Weights of a small mixture-of-experts language model, trained from scratch on English Wikipedia: 13 layers, 43.9M parameters.
Below are experts of layer 7 (counted from 0) of a mixture-of-experts language model. Rows are named gate (a neuron's input weights, with its number), up (a neuron's input weights, with its number), down (a neuron's output weights, with its number) and show model dimensions 0-255. Each number is 50 + 10 x the weight over its row's rms, rounded and kept within 0 to 99.
Before each expert's rows: a language model's description of what the expert responds to. This comes from a sample of Wikipedia text that the model never trained on.

# expert 4
What it handles: Institutions and places. Tokens in university, college and school names and in US state abbreviations after commas, plus elevation and table numbers, e.g. University, College, ", V"ermont.
gate1:54 67 61 48 51 37 70 52 44 31 42 43 46 67 28 65 36 49 35 48 49 67 54 43 43 55 40 39 44 42 61 72 49 51 50 53 32 46 57 45 49 56 38 55 43 46 48 49 53 58 54 49 55 54 62 53 63 50 65 41 44 42 54 48 43 50 53 37 61 48 52 42 38 62 41 53 60 42 47 52 42 55 53 64 48 64 41 55 33 43 68 47 50 59 47 69 61 43 33 58 51 67 43 55 59 57 63 56 54 42 50 67 37 54 60 45 50 43 43 58 59 45 48 50 55 31 49 43 46 58 47 57 59 62 36 51 30 50 70 52 54 28 61 65 54 42 36 62 51 52 47 62 44 72 57 57 67 56 37 23 33 40 48 48 50 38 52 57 49 55 55 48 48 58 59 66 37 46 53 48 52 60 70 54 39 29 70 47 44 55 44 41 35 46 45 32 44 60 54 65 59 48 53 63 35 62 49 47 34 45 51 66 48 47 36 64 46 44 18 51 55 45 41 56 51 40 47 41 34 56 33 47 53 38 59 53 55 35 40 70 51 63 57 48 59 43 40 49 30 49 54 58 57 43 43 60
up1:58 49 22 61 70 54 50 40 50 40 37 60 53 53 58 49 47 59 50 50 54 47 40 60 43 55 75 72 37 59 36 24 42 45 42 42 48 44 42 45 58 37 43 48 54 42 57 59 55 49 49 58 44 45 50 62 48 58 29 52 56 44 34 69 35 57 41 75 45 43 47 47 60 36 46 51 45 41 58 51 41 60 48 47 44 39 49 48 67 59 44 72 45 50 54 44 55 56 60 56 64 57 49 49 51 62 42 59 49 45 34 50 55 51 48 60 42 53 60 43 26 54 46 70 55 39 49 57 43 41 31 45 61 55 56 53 50 46 71 52 34 31 55 67 38 56 69 47 71 44 55 61 45 56 39 46 63 49 52 47 51 68 43 45 39 49 58 50 62 49 38 31 49 47 54 68 28 60 48 42 50 48 31 39 58 52 58 67 49 62 39 67 47 47 49 65 59 35 27 41 56 64 52 59 34 52 32 49 49 48 68 62 53 62 28 45 58 59 53 54 41 48 50 59 56 33 40 52 44 56 34 67 48 37 49 38 44 54 45 51 58 47 45 51 46 60 62 59 62 52 48 60 38 53 54 51
down1:37 58 42 42 51 48 47 53 64 66 34 42 40 67 60 45 52 66 45 61 50 59 25 46 45 40 50 59 44 62 42 42 52 50 55 46 44 34 56 60 56 35 52 60 62 36 28 41 61 44 27 46 58 42 59 57 27 61 46 33 51 65 42 69 49 72 44 46 42 54 46 44 58 48 59 57 51 43 36 45 48 54 48 52 42 55 40 38 58 55 40 38 53 44 52 57 44 63 52 38 55 60 29 59 59 71 70 67 51 37 56 55 62 63 66 54 64 42 25 60 55 25 62 68 47 56 44 48 54 60 48 48 57 61 27 56 57 55 46 53 63 60 50 62 58 33 29 50 44 50 52 48 80 49 55 39 59 50 47 38 25 31 45 44 50 64 60 34 41 53 46 44 55 62 50 53 48 37 49 64 33 53 54 47 43 63 44 54 60 39 52 60 41 50 60 57 42 55 55 48 62 48 36 46 47 54 46 50 48 43 32 58 50 51 67 62 72 44 47 46 57 54 53 38 56 46 56 56 53 55 57 47 50 56 39 48 48 58 36 41 52 60 50 39 53 46 63 53 51 47 50 45 44 33 45 33
gate2:61 45 74 61 49 65 42 55 52 58 56 46 51 48 60 37 37 45 57 28 81 67 38 42 58 43 62 43 59 45 51 59 61 42 39 33 65 52 38 51 46 53 49 76 41 35 48 50 61 40 47 56 63 46 49 60 53 40 57 52 48 54 42 40 47 46 60 40 53 59 53 58 48 57 48 36 46 54 57 62 65 55 55 31 42 47 49 56 65 53 61 35 62 60 50 52 35 48 60 43 29 69 36 56 35 61 34 60 43 45 50 60 57 63 41 38 40 29 45 59 57 49 61 36 62 65 59 59 48 45 43 51 50 58 68 48 30 55 66 70 46 40 54 28 35 50 36 64 47 56 64 37 50 40 52 59 30 31 35 62 53 52 60 52 53 40 59 44 44 43 65 55 47 43 43 42 46 45 45 48 58 62 43 42 56 34 49 44 58 45 41 56 33 65 49 44 37 67 52 40 59 52 50 56 65 44 59 66 47 43 47 46 53 40 55 44 49 59 48 40 61 37 55 46 55 58 51 66 50 42 46 36 43 53 30 44 59 38 70 59 52 51 44 63 46 54 55 36 43 42 40 59 31 45 51 50
up2:53 51 54 50 49 35 53 46 52 58 32 40 51 45 59 42 58 48 45 29 48 47 53 45 40 66 62 60 50 51 37 53 79 54 46 28 70 51 64 39 55 57 39 63 51 40 52 52 40 58 19 50 38 47 33 33 50 42 81 47 59 42 61 44 50 46 63 52 39 22 47 48 47 54 30 50 44 57 54 32 50 47 62 53 59 48 51 54 51 59 50 73 46 68 43 35 54 35 48 53 59 38 46 52 45 61 50 47 61 49 60 41 50 37 45 61 46 59 46 46 47 66 48 58 37 50 26 31 55 52 69 64 57 47 71 68 49 35 51 44 50 50 42 46 66 46 43 58 55 48 28 64 65 51 44 45 49 51 58 54 61 60 82 59 47 47 52 32 67 50 38 50 55 69 38 55 50 42 53 55 61 36 45 42 54 52 52 28 45 63 48 47 54 33 48 40 66 41 66 58 47 57 59 48 47 63 55 47 50 50 49 51 48 48 37 57 41 38 54 57 55 47 47 58 56 38 37 45 59 51 68 39 58 49 66 49 54 52 49 50 44 52 55 50 53 40 36 63 57 44 52 54 50 42 43 48
down2:54 36 70 57 37 46 68 54 41 41 41 46 30 63 54 56 48 39 53 48 54 64 35 56 47 45 38 44 32 37 41 53 60 43 53 52 66 42 57 50 37 74 67 31 51 55 61 56 45 35 53 61 55 59 55 57 44 53 61 32 55 45 54 47 52 57 44 30 51 57 62 49 49 43 61 38 53 53 46 37 57 64 44 45 62 44 60 48 39 61 41 29 43 46 62 45 48 47 47 32 70 44 48 50 51 41 57 53 43 62 55 68 53 43 62 57 53 41 55 36 55 47 55 39 44 56 39 39 43 59 44 55 37 50 51 45 64 61 30 54 65 49 53 53 42 40 53 41 46 35 41 52 44 31 52 64 43 62 56 38 61 59 60 42 61 37 51 46 32 57 49 65 35 44 37 54 52 47 68 46 46 42 58 46 54 30 44 55 69 52 60 58 67 36 50 52 58 64 57 57 39 65 39 46 77 31 39 51 52 49 35 63 51 60 49 40 30 54 47 54 66 56 36 54 43 53 51 34 42 41 58 65 64 23 45 56 49 55 39 61 51 54 67 42 49 47 66 61 56 64 51 68 53 55 51 41
gate3:60 44 62 74 63 37 51 61 81 49 27 40 51 41 59 41 43 27 51 32 58 44 49 52 49 59 43 51 50 49 54 61 72 39 51 34 57 32 52 59 55 40 42 51 47 52 46 53 42 43 37 47 44 47 48 39 46 52 49 53 45 52 58 43 66 46 52 53 54 42 52 58 65 41 54 41 43 31 49 54 38 59 41 63 67 62 38 53 54 47 55 36 52 58 41 43 53 56 61 45 66 54 46 50 42 50 56 55 42 58 52 60 45 56 43 50 49 43 50 47 54 47 70 40 54 61 47 50 51 48 50 42 61 74 39 43 64 43 37 48 41 48 73 39 57 43 48 70 39 50 59 46 53 35 65 82 57 53 50 53 60 42 63 40 55 40 41 42 34 64 63 67 44 56 43 54 46 62 56 52 62 47 41 40 56 60 67 35 50 40 31 60 49 47 41 40 51 46 52 40 46 64 45 62 64 55 64 40 31 33 54 56 37 39 42 66 42 59 45 71 58 47 53 72 45 47 51 42 69 65 35 55 48 47 47 56 46 42 52 52 52 37 47 51 64 39 34 36 29 41 48 62 59 53 41 45
up3:44 56 36 33 56 57 47 53 66 41 45 43 61 46 42 44 37 47 52 49 50 39 20 41 30 40 36 53 46 66 60 56 52 46 39 62 46 43 54 61 57 52 53 47 52 35 45 41 44 46 54 42 59 43 38 54 26 64 47 49 57 69 51 45 38 43 34 58 52 48 29 53 54 58 65 51 55 39 34 53 46 58 56 60 47 51 56 45 56 40 43 45 52 50 35 50 40 67 55 57 61 63 49 52 56 41 62 59 66 46 49 52 52 29 37 51 50 48 40 53 59 24 52 47 74 45 39 68 42 50 24 28 59 71 44 51 54 44 49 37 34 55 40 34 43 60 50 41 63 55 59 42 41 41 55 48 34 37 53 44 50 30 56 71 59 52 66 53 42 53 46 63 54 45 60 57 46 55 41 56 53 49 48 52 55 47 80 64 49 40 66 49 39 45 56 41 58 52 49 42 69 62 50 54 66 59 47 58 42 41 57 51 65 42 49 54 44 50 55 67 54 56 61 46 46 55 39 68 66 71 34 51 58 53 56 48 43 60 64 47 63 48 43 57 57 60 52 45 54 53 64 36 28 58 55 37
down3:53 37 57 45 46 39 40 53 52 42 50 48 46 47 72 55 42 52 35 47 44 60 51 59 51 54 55 46 56 44 45 53 44 50 44 41 54 51 46 55 66 73 54 34 58 65 40 47 59 38 56 56 35 45 39 55 40 43 20 45 57 39 44 48 50 44 29 63 58 78 49 49 36 42 50 40 42 52 62 36 33 56 62 40 47 63 51 45 60 47 57 26 30 50 53 45 51 52 71 50 60 70 55 33 60 60 33 49 46 62 38 50 52 69 30 68 35 77 50 34 60 38 47 64 52 53 75 45 44 47 66 48 39 54 57 49 48 58 57 56 37 52 37 49 46 38 42 53 49 44 61 51 37 49 52 58 60 49 44 59 42 54 44 52 36 58 57 49 23 42 48 51 56 54 53 48 51 38 67 50 67 43 65 38 34 49 41 47 74 39 48 47 61 49 49 51 63 53 54 50 54 62 47 61 61 40 70 40 53 54 43 47 53 42 60 46 61 54 50 69 64 38 64 63 49 43 57 45 63 59 51 45 41 55 38 48 46 55 45 55 38 54 62 51 66 40 42 39 55 38 61 36 36 50 52 55
gate4:48 53 48 38 95 59 63 56 62 52 40 56 56 60 48 52 61 53 66 46 59 31 49 56 60 42 27 51 53 30 56 58 59 61 46 55 45 48 45 45 57 56 51 75 45 61 56 62 58 34 42 41 59 53 52 64 45 71 49 61 38 44 44 50 39 71 49 45 45 51 51 51 64 39 39 68 44 45 46 44 55 51 50 58 43 52 33 55 49 47 49 44 64 42 51 53 49 47 69 48 32 49 53 44 45 39 54 52 36 55 36 58 58 45 52 57 53 55 52 52 41 46 36 58 66 58 45 48 56 52 31 45 57 51 42 61 72 39 59 50 59 35 49 13 42 43 38 65 48 69 46 51 59 53 66 55 46 44 52 42 59 60 55 32 59 48 54 59 51 50 46 41 54 43 36 44 50 55 50 47 69 42 44 50 46 53 73 62 47 45 52 50 45 40 32 54 39 50 50 49 48 34 48 32 53 60 72 48 55 37 47 55 44 61 55 49 34 55 50 55 39 62 57 45 45 39 60 45 47 45 52 54 65 42 64 44 50 47 62 64 37 65 57 42 32 38 60 51 24 43 47 39 44 38 37 59
up4:53 62 55 45 56 63 65 45 45 59 41 39 52 49 52 61 54 41 51 54 49 57 62 31 47 60 44 32 43 48 40 51 52 52 49 51 67 44 56 23 59 34 50 53 42 41 55 61 37 58 43 46 34 63 46 38 41 37 51 45 41 60 47 50 53 48 55 51 55 50 51 34 38 61 47 46 54 26 71 46 45 63 49 40 41 56 41 54 66 48 56 55 54 54 72 34 50 37 54 51 58 70 33 48 58 34 27 52 45 58 46 62 36 48 41 42 53 51 63 52 22 61 48 45 45 60 39 65 41 33 51 54 34 54 59 63 33 47 49 52 57 55 62 55 41 60 49 37 54 31 44 57 42 39 50 36 52 66 62 40 44 62 47 49 78 50 39 56 42 49 70 61 63 59 54 62 73 75 62 48 45 53 44 34 31 49 61 57 51 53 52 53 59 32 45 55 49 55 51 48 43 62 42 56 80 61 64 45 46 58 45 44 50 59 46 53 63 63 36 57 55 41 65 50 59 59 46 55 42 50 68 47 59 45 40 56 51 61 49 38 58 59 41 57 41 31 42 57 52 50 39 51 45 48 50 53
down4:52 41 53 60 60 68 37 31 73 43 66 55 63 63 45 67 55 51 66 63 46 36 47 66 41 46 49 44 33 64 36 38 53 50 46 33 53 56 38 56 57 42 37 56 46 51 46 60 58 44 44 47 68 31 48 37 50 64 46 50 50 39 50 57 60 67 42 48 47 47 31 48 56 51 38 55 69 63 51 46 49 62 38 60 41 57 46 44 41 58 62 39 61 46 64 35 50 65 58 79 38 42 51 50 52 48 38 56 40 59 48 50 58 51 68 51 50 64 60 48 64 25 53 59 58 61 38 55 60 57 45 47 48 55 27 74 41 48 54 48 26 45 34 40 47 54 39 43 54 58 45 37 59 57 50 52 38 45 36 56 51 54 28 33 50 63 58 51 53 61 39 45 64 48 46 33 62 51 62 53 49 44 44 35 51 53 29 39 57 50 41 38 56 48 36 51 35 45 61 50 56 50 45 57 51 56 47 54 51 21 69 51 39 46 63 41 55 44 55 53 32 50 56 66 62 45 47 50 35 53 58 37 50 48 65 63 52 43 52 66 49 56 45 51 52 50 57 50 57 58 36 48 63 35 50 40
gate5:66 49 46 51 61 59 58 53 55 46 36 56 43 40 39 59 45 59 53 45 58 48 39 65 56 51 46 51 68 50 57 54 55 57 33 68 46 48 48 36 65 39 39 57 61 52 54 44 52 28 29 61 60 40 42 46 66 45 32 39 55 42 52 49 45 64 50 45 64 43 57 51 64 37 61 59 38 47 50 78 58 42 47 47 68 42 50 47 61 59 63 44 53 75 59 54 66 48 35 50 55 44 28 50 35 61 62 51 61 55 62 50 70 42 37 38 55 41 51 51 54 39 58 37 65 58 32 56 63 69 54 48 53 55 65 53 54 54 38 53 57 76 34 54 30 36 54 69 46 62 52 47 63 50 50 49 35 52 44 53 33 42 51 33 37 48 58 53 49 45 55 53 30 38 48 54 52 30 37 53 58 45 73 59 58 46 56 41 39 49 64 58 34 30 47 57 61 50 55 56 50 46 59 31 52 48 65 52 47 47 40 63 52 44 49 31 58 53 37 42 47 56 48 53 39 58 58 51 64 54 53 37 38 44 60 58 43 56 43 27 59 54 58 47 42 54 44 34 66 60 42 58 47 48 44 42
up5:59 59 53 60 63 48 74 46 51 62 53 43 60 37 50 49 60 57 56 39 45 37 38 64 48 39 45 47 62 44 42 48 44 50 34 53 43 70 52 51 51 47 49 55 52 68 53 52 35 44 25 48 37 61 44 48 43 57 55 40 58 58 59 51 33 71 44 34 68 48 65 43 47 57 47 50 61 54 58 64 64 59 67 55 34 61 52 59 60 47 50 31 50 54 44 49 43 37 31 62 51 45 54 57 42 59 49 70 43 49 35 60 53 64 48 49 54 41 28 58 40 68 47 48 47 48 54 43 54 56 69 45 43 61 62 47 27 62 35 68 25 57 30 31 46 42 52 72 26 48 35 57 56 45 52 37 43 42 50 44 46 58 45 39 52 77 48 42 59 51 37 43 44 42 39 43 51 44 49 50 43 58 56 62 43 61 50 38 65 50 57 58 43 45 55 54 40 46 55 60 55 51 59 56 53 45 66 58 57 45 67 54 61 53 39 57 63 70 42 47 51 53 63 62 48 52 45 48 51 59 48 52 68 47 60 53 35 45 28 36 41 55 62 45 43 31 33 52 52 66 35 50 39 49 45 52
down5:54 41 66 44 62 62 61 35 73 31 72 45 37 46 44 80 48 58 48 56 40 53 48 55 30 60 48 45 45 50 60 59 44 34 54 51 57 45 61 38 31 45 52 52 53 52 50 49 51 27 51 53 55 58 35 47 38 60 49 52 65 50 36 36 44 47 49 51 45 38 55 60 46 52 51 47 50 48 66 49 41 56 47 62 56 30 46 46 59 34 52 47 43 40 44 58 49 62 67 40 44 43 38 52 51 47 53 42 51 44 44 54 53 48 40 40 52 59 50 60 47 53 55 58 42 59 34 31 50 49 60 49 51 45 50 48 50 63 48 61 43 62 46 57 54 52 40 46 63 50 52 57 36 41 50 60 29 56 43 37 48 63 86 45 59 64 65 45 61 50 43 37 51 42 47 51 58 56 46 52 57 60 48 33 38 48 55 64 63 23 51 44 43 40 64 32 45 64 49 59 60 52 34 57 53 56 56 47 54 41 57 37 51 57 30 51 36 80 62 42 49 35 52 54 43 50 55 60 45 61 46 53 73 54 53 40 40 58 52 46 49 35 34 35 41 56 39 43 49 61 39 54 75 63 76 59
gate6:54 46 69 40 54 56 90 79 38 54 39 58 50 55 65 38 46 45 52 33 58 51 20 56 48 26 55 49 35 35 41 55 60 47 77 42 65 55 62 45 41 49 51 63 57 53 39 59 39 54 53 46 53 45 49 44 47 43 50 47 53 63 61 58 62 52 34 39 45 49 53 41 64 57 60 41 44 38 45 51 63 51 48 45 67 48 74 68 57 46 73 44 40 61 53 50 63 50 64 51 60 59 60 50 39 64 51 42 48 50 46 58 48 41 47 43 44 36 51 52 46 46 37 44 47 39 48 46 50 45 63 46 62 58 46 40 66 46 41 62 52 38 36 49 34 55 54 41 53 54 68 53 42 54 44 59 63 53 46 24 54 54 53 50 47 52 50 45 57 39 48 49 54 49 30 45 44 72 59 52 48 46 43 44 58 54 35 48 85 67 46 50 45 44 50 27 53 49 59 40 40 71 49 31 59 46 40 54 38 39 53 42 42 41 47 62 44 52 59 51 52 66 64 57 42 44 54 53 57 68 56 44 47 42 43 50 50 51 47 60 44 31 54 67 60 47 50 56 49 43 50 42 37 44 44 52
up6:46 51 44 57 55 41 52 55 45 48 46 38 42 39 48 45 31 33 51 61 54 55 50 54 58 53 47 61 54 49 41 49 40 42 35 70 53 49 54 51 40 56 61 52 49 61 26 64 52 56 50 49 34 51 41 60 45 55 40 50 50 42 43 64 50 50 53 36 57 62 65 55 50 60 49 46 58 56 45 41 56 54 47 43 63 28 70 55 50 63 63 50 60 45 36 48 63 62 44 48 39 66 46 63 62 60 53 51 29 38 45 47 49 61 42 33 50 51 35 52 50 46 40 52 50 39 53 43 31 35 43 46 55 38 44 36 39 43 37 64 68 45 55 52 53 59 50 57 59 53 39 36 44 42 48 64 49 42 49 48 64 64 40 48 53 44 85 57 49 60 40 50 56 51 49 33 44 72 70 46 39 63 53 52 37 58 48 78 60 38 44 70 51 56 60 55 59 53 52 66 48 49 56 49 57 25 38 44 58 42 65 36 68 48 47 59 53 54 75 55 56 38 52 42 47 28 36 53 38 62 63 56 28 46 43 41 50 46 34 43 53 42 48 55 64 64 70 41 32 52 43 63 47 42 50 60
down6:58 31 51 31 47 48 55 40 52 31 58 67 56 56 56 49 40 49 70 42 51 53 48 58 63 45 73 51 64 81 39 51 38 52 31 40 46 55 62 51 74 38 59 39 67 35 65 56 58 49 46 70 56 44 49 38 47 42 58 40 45 70 35 48 57 64 46 33 69 49 44 46 51 39 51 45 53 40 53 58 44 46 53 28 40 74 31 61 41 58 29 58 50 43 50 51 57 39 50 41 47 44 40 61 48 55 46 39 70 43 45 51 69 55 49 54 44 59 62 52 67 54 56 57 59 60 51 41 46 64 41 47 44 43 32 52 61 51 55 54 57 62 45 52 27 40 58 53 40 53 53 36 50 40 63 41 33 55 45 39 45 61 33 43 70 50 50 61 46 57 55 42 42 62 57 57 52 50 60 51 40 38 65 47 62 53 63 51 46 56 61 49 35 54 48 27 55 50 51 40 49 44 57 39 52 61 47 35 48 54 51 61 54 57 45 40 59 49 54 51 52 39 61 47 46 49 52 59 52 33 38 63 38 47 56 14 58 55 37 49 59 41 59 58 46 32 56 48 49 49 42 56 47 55 47 48
gate7:50 28 47 64 53 50 53 79 45 62 48 46 30 50 58 44 34 44 33 50 36 54 54 50 66 40 50 35 50 19 57 55 36 48 73 36 48 47 43 46 63 33 64 46 69 29 50 65 39 58 47 42 46 45 47 40 51 51 41 68 48 64 57 50 69 49 61 38 53 64 51 40 50 48 46 53 40 50 50 69 43 46 50 48 52 58 59 56 43 62 41 51 46 52 64 43 34 52 66 54 62 50 46 59 61 51 55 46 58 63 57 43 47 45 57 48 37 25 51 51 45 61 54 36 33 61 57 50 60 40 48 33 61 64 48 29 47 48 53 51 44 62 53 43 51 47 62 67 40 48 59 47 37 33 49 58 51 50 63 63 61 47 47 49 50 45 47 53 51 65 54 46 61 54 37 51 49 54 30 47 54 51 68 56 41 60 50 44 49 59 43 61 61 69 49 42 68 56 42 42 46 47 63 51 53 43 56 50 56 46 36 41 40 38 66 48 55 48 37 57 56 43 28 54 30 43 68 49 65 50 50 68 79 45 66 51 49 53 41 58 57 47 51 36 60 54 59 56 36 54 34 55 44 42 38 45
up7:63 71 59 63 39 59 57 54 49 49 46 53 44 55 65 57 41 56 51 35 50 42 54 32 47 42 44 55 48 53 46 59 31 34 74 55 45 43 51 43 45 55 52 51 49 55 45 37 50 53 48 34 70 51 38 40 34 50 49 47 39 53 62 54 57 49 62 39 41 42 52 67 48 68 57 50 44 54 62 51 47 58 43 48 35 36 44 38 46 52 50 53 43 48 54 39 67 44 58 50 62 31 56 36 55 48 33 40 33 64 57 66 50 54 55 65 43 57 50 54 35 48 60 52 47 61 50 61 56 54 47 42 55 45 65 40 50 45 59 31 70 34 70 28 55 41 35 59 36 53 51 50 52 53 47 52 49 58 38 74 43 58 46 42 40 42 55 54 77 55 57 23 49 34 57 49 44 40 49 54 36 73 59 47 33 39 57 42 45 44 55 47 68 49 56 38 38 60 47 48 49 46 42 64 59 65 54 46 44 34 44 52 53 71 64 62 53 42 59 33 52 34 48 50 54 38 68 55 69 41 48 60 65 56 50 35 58 50 35 51 50 57 63 66 50 35 35 57 53 46 64 39 40 57 40 62
down7:49 35 40 68 31 47 55 69 49 60 55 51 46 45 52 38 52 56 40 39 44 62 65 52 39 48 58 39 46 49 44 50 52 51 52 47 32 42 46 55 48 43 43 35 46 34 63 67 72 57 38 41 47 54 55 56 53 45 38 53 29 43 34 32 54 48 47 36 60 57 66 63 51 54 33 54 54 48 38 39 31 55 41 65 53 58 46 63 56 60 52 61 49 56 48 57 35 55 61 48 59 46 50 56 45 48 54 54 53 50 55 48 48 39 56 71 40 44 59 62 36 60 56 51 55 36 59 42 51 33 51 58 64 75 62 39 44 67 45 61 40 47 47 38 50 49 53 42 58 43 35 57 52 42 43 40 35 55 39 48 77 65 30 51 62 33 47 53 48 46 34 50 63 58 41 46 50 65 53 42 52 43 60 35 50 73 34 42 55 55 40 64 58 53 35 55 46 41 55 44 58 49 57 37 66 48 56 52 34 46 42 55 39 58 42 54 55 59 43 68 58 51 38 40 66 56 59 32 58 34 46 43 61 56 44 15 51 58 45 64 68 45 63 48 71 40 52 55 58 61 48 61 54 43 53 60
gate8:50 45 52 44 44 58 28 59 85 48 45 35 44 45 55 42 42 50 62 55 45 44 49 55 42 51 62 32 58 46 44 63 62 50 51 61 54 42 52 56 50 28 59 60 55 72 60 42 54 67 55 45 45 52 40 59 64 35 48 40 59 50 42 45 62 37 50 35 34 54 62 29 57 49 35 54 47 69 51 45 46 59 30 54 61 39 56 64 52 43 45 60 54 66 40 37 52 56 29 48 70 42 63 53 62 48 56 59 59 61 53 34 51 32 47 63 58 37 46 80 40 50 39 35 44 52 52 38 53 55 46 44 51 52 40 46 59 57 53 60 42 54 50 62 72 52 52 42 42 57 72 50 46 58 38 48 53 55 48 51 37 41 40 56 57 47 41 50 46 52 55 34 43 73 47 46 54 61 40 40 45 45 43 59 39 54 49 27 44 62 46 27 34 47 36 53 54 62 53 54 43 51 50 47 49 47 65 38 50 49 65 47 56 30 43 47 58 43 49 40 59 58 45 54 49 66 44 42 62 49 45 45 57 52 57 49 63 36 60 65 57 50 35 24 61 42 40 67 66 52 49 52 58 43 64 57
up8:43 60 39 52 52 56 59 38 44 73 46 53 66 36 58 50 29 56 48 53 43 39 42 47 49 69 30 54 53 49 58 45 51 49 64 38 50 43 49 49 45 63 45 60 51 33 50 51 50 44 55 61 63 32 37 50 36 55 36 58 60 50 49 50 50 50 62 47 64 49 52 49 39 37 59 32 58 35 38 46 58 48 40 58 56 46 42 39 46 46 58 45 30 40 44 69 55 45 59 61 43 49 30 54 54 46 47 44 44 42 47 25 50 43 62 51 62 44 45 40 48 55 73 50 38 47 59 47 72 68 57 48 41 45 48 61 58 44 45 58 41 51 29 38 55 63 48 41 58 62 42 53 53 53 56 56 59 55 43 62 54 67 63 59 39 57 63 49 90 45 60 41 43 47 65 51 46 69 53 54 60 46 67 30 43 35 43 50 63 51 39 52 61 56 48 50 49 40 51 50 54 54 51 42 47 51 45 64 51 27 49 47 38 47 45 63 53 53 56 59 55 55 62 47 44 64 71 52 48 67 54 20 61 37 72 56 32 56 41 39 29 43 61 53 49 52 54 35 57 64 52 47 43 57 43 42
down8:24 51 48 52 51 43 51 47 79 66 34 53 59 41 41 61 39 22 67 50 37 50 52 56 56 51 46 54 70 57 48 52 53 44 55 48 50 49 20 63 45 46 42 45 49 52 50 48 53 43 60 51 49 56 56 44 44 46 46 58 52 42 44 37 41 48 40 43 42 59 59 34 52 35 58 57 45 40 49 57 67 49 62 52 40 32 33 49 43 61 44 67 53 30 55 65 46 62 51 60 55 60 58 59 53 59 41 49 28 36 33 50 51 37 48 53 43 45 41 55 57 60 38 59 69 55 35 59 50 55 60 49 52 56 38 54 61 37 43 47 60 45 58 50 51 39 42 43 51 48 65 64 33 53 46 41 62 58 34 52 34 31 34 54 52 54 61 38 54 54 40 64 56 54 38 59 47 36 41 47 47 63 49 60 52 48 26 43 36 50 49 65 50 51 61 49 43 50 57 30 33 27 50 51 53 63 64 49 60 47 45 43 46 39 39 54 58 52 54 60 61 54 48 57 68 53 61 73 47 53 57 68 60 47 53 91 52 52 53 48 51 50 54 59 71 58 51 44 38 41 53 55 62 48 50 37
gate9:46 54 67 28 50 40 45 49 57 69 45 44 40 57 47 57 56 48 58 70 61 57 38 72 45 42 57 41 36 65 44 46 59 58 57 55 50 43 58 53 46 62 46 48 48 53 56 43 59 55 57 47 68 70 63 67 30 43 50 46 39 52 69 52 62 38 45 37 42 41 41 34 37 43 61 41 64 45 48 46 59 35 69 41 60 50 50 60 52 73 66 47 46 61 58 56 53 36 56 57 47 37 42 51 56 47 40 42 62 47 63 66 60 48 68 65 46 35 29 69 44 47 74 61 55 60 51 25 55 37 57 57 65 48 40 70 58 48 56 50 58 57 47 42 64 50 55 43 52 47 48 43 53 55 52 62 68 39 46 62 46 62 39 54 40 42 61 45 48 42 57 59 37 57 49 57 42 27 38 55 52 47 49 56 60 38 45 47 36 55 60 57 26 46 49 51 37 50 41 47 47 53 62 52 59 52 30 46 48 38 56 48 56 57 45 61 54 44 37 53 55 61 39 31 73 39 53 37 38 32 51 63 50 58 40 53 43 42 33 52 44 57 38 39 48 39 38 37 34 39 56 52 50 48 51 42
up9:41 59 45 56 54 35 53 52 53 54 46 40 56 61 68 46 68 57 41 37 43 49 62 43 53 62 72 60 41 28 58 37 36 73 42 42 47 46 49 59 56 40 50 45 55 51 46 45 37 61 42 57 50 47 53 40 40 42 41 44 56 53 61 47 75 56 48 52 47 58 52 57 44 47 27 68 41 56 61 39 60 57 61 60 57 51 60 33 37 58 30 47 46 24 41 54 40 50 50 47 41 46 38 53 62 54 24 62 59 66 53 47 54 59 54 47 50 43 45 56 46 46 59 57 55 38 38 50 29 51 52 60 40 30 55 57 53 47 54 58 44 60 50 51 53 52 63 55 60 46 50 51 39 49 42 39 58 49 51 38 54 59 44 59 60 49 67 36 43 99 66 62 70 34 62 52 49 49 45 50 46 57 33 39 39 51 44 53 66 59 62 46 58 53 34 50 60 36 42 46 43 27 53 46 52 52 43 34 51 49 50 37 61 70 47 59 60 52 50 35 49 56 56 40 55 50 51 50 50 50 40 52 45 53 57 37 54 42 38 37 50 63 52 44 59 37 49 53 52 63 47 58 52 52 69 47
down9:50 63 48 35 54 50 49 50 57 49 59 35 41 52 64 42 57 47 41 50 36 45 45 62 59 55 50 56 58 59 56 59 38 46 56 58 47 42 70 48 47 41 37 44 39 39 56 46 33 44 54 48 41 40 43 58 53 35 66 49 51 48 59 32 68 68 45 43 59 35 50 32 52 43 52 66 63 48 57 55 47 58 38 22 29 47 64 53 29 45 33 49 59 55 45 39 67 59 63 50 63 42 56 47 46 63 52 55 47 39 66 41 56 66 66 55 51 62 63 68 54 58 53 53 57 32 50 40 66 57 45 61 45 58 58 49 75 41 37 47 54 50 65 32 74 47 39 55 47 50 49 64 51 57 37 41 46 49 27 68 59 68 46 43 46 58 57 47 48 46 43 58 54 47 30 39 43 48 53 43 45 43 54 45 51 46 49 53 40 55 45 39 51 58 45 40 69 48 34 44 59 62 36 47 43 58 40 38 63 61 58 63 41 35 51 63 49 54 51 56 59 41 45 57 42 56 59 56 46 37 32 38 68 47 44 60 46 53 34 55 41 53 64 26 41 49 57 36 55 39 53 46 35 57 66 74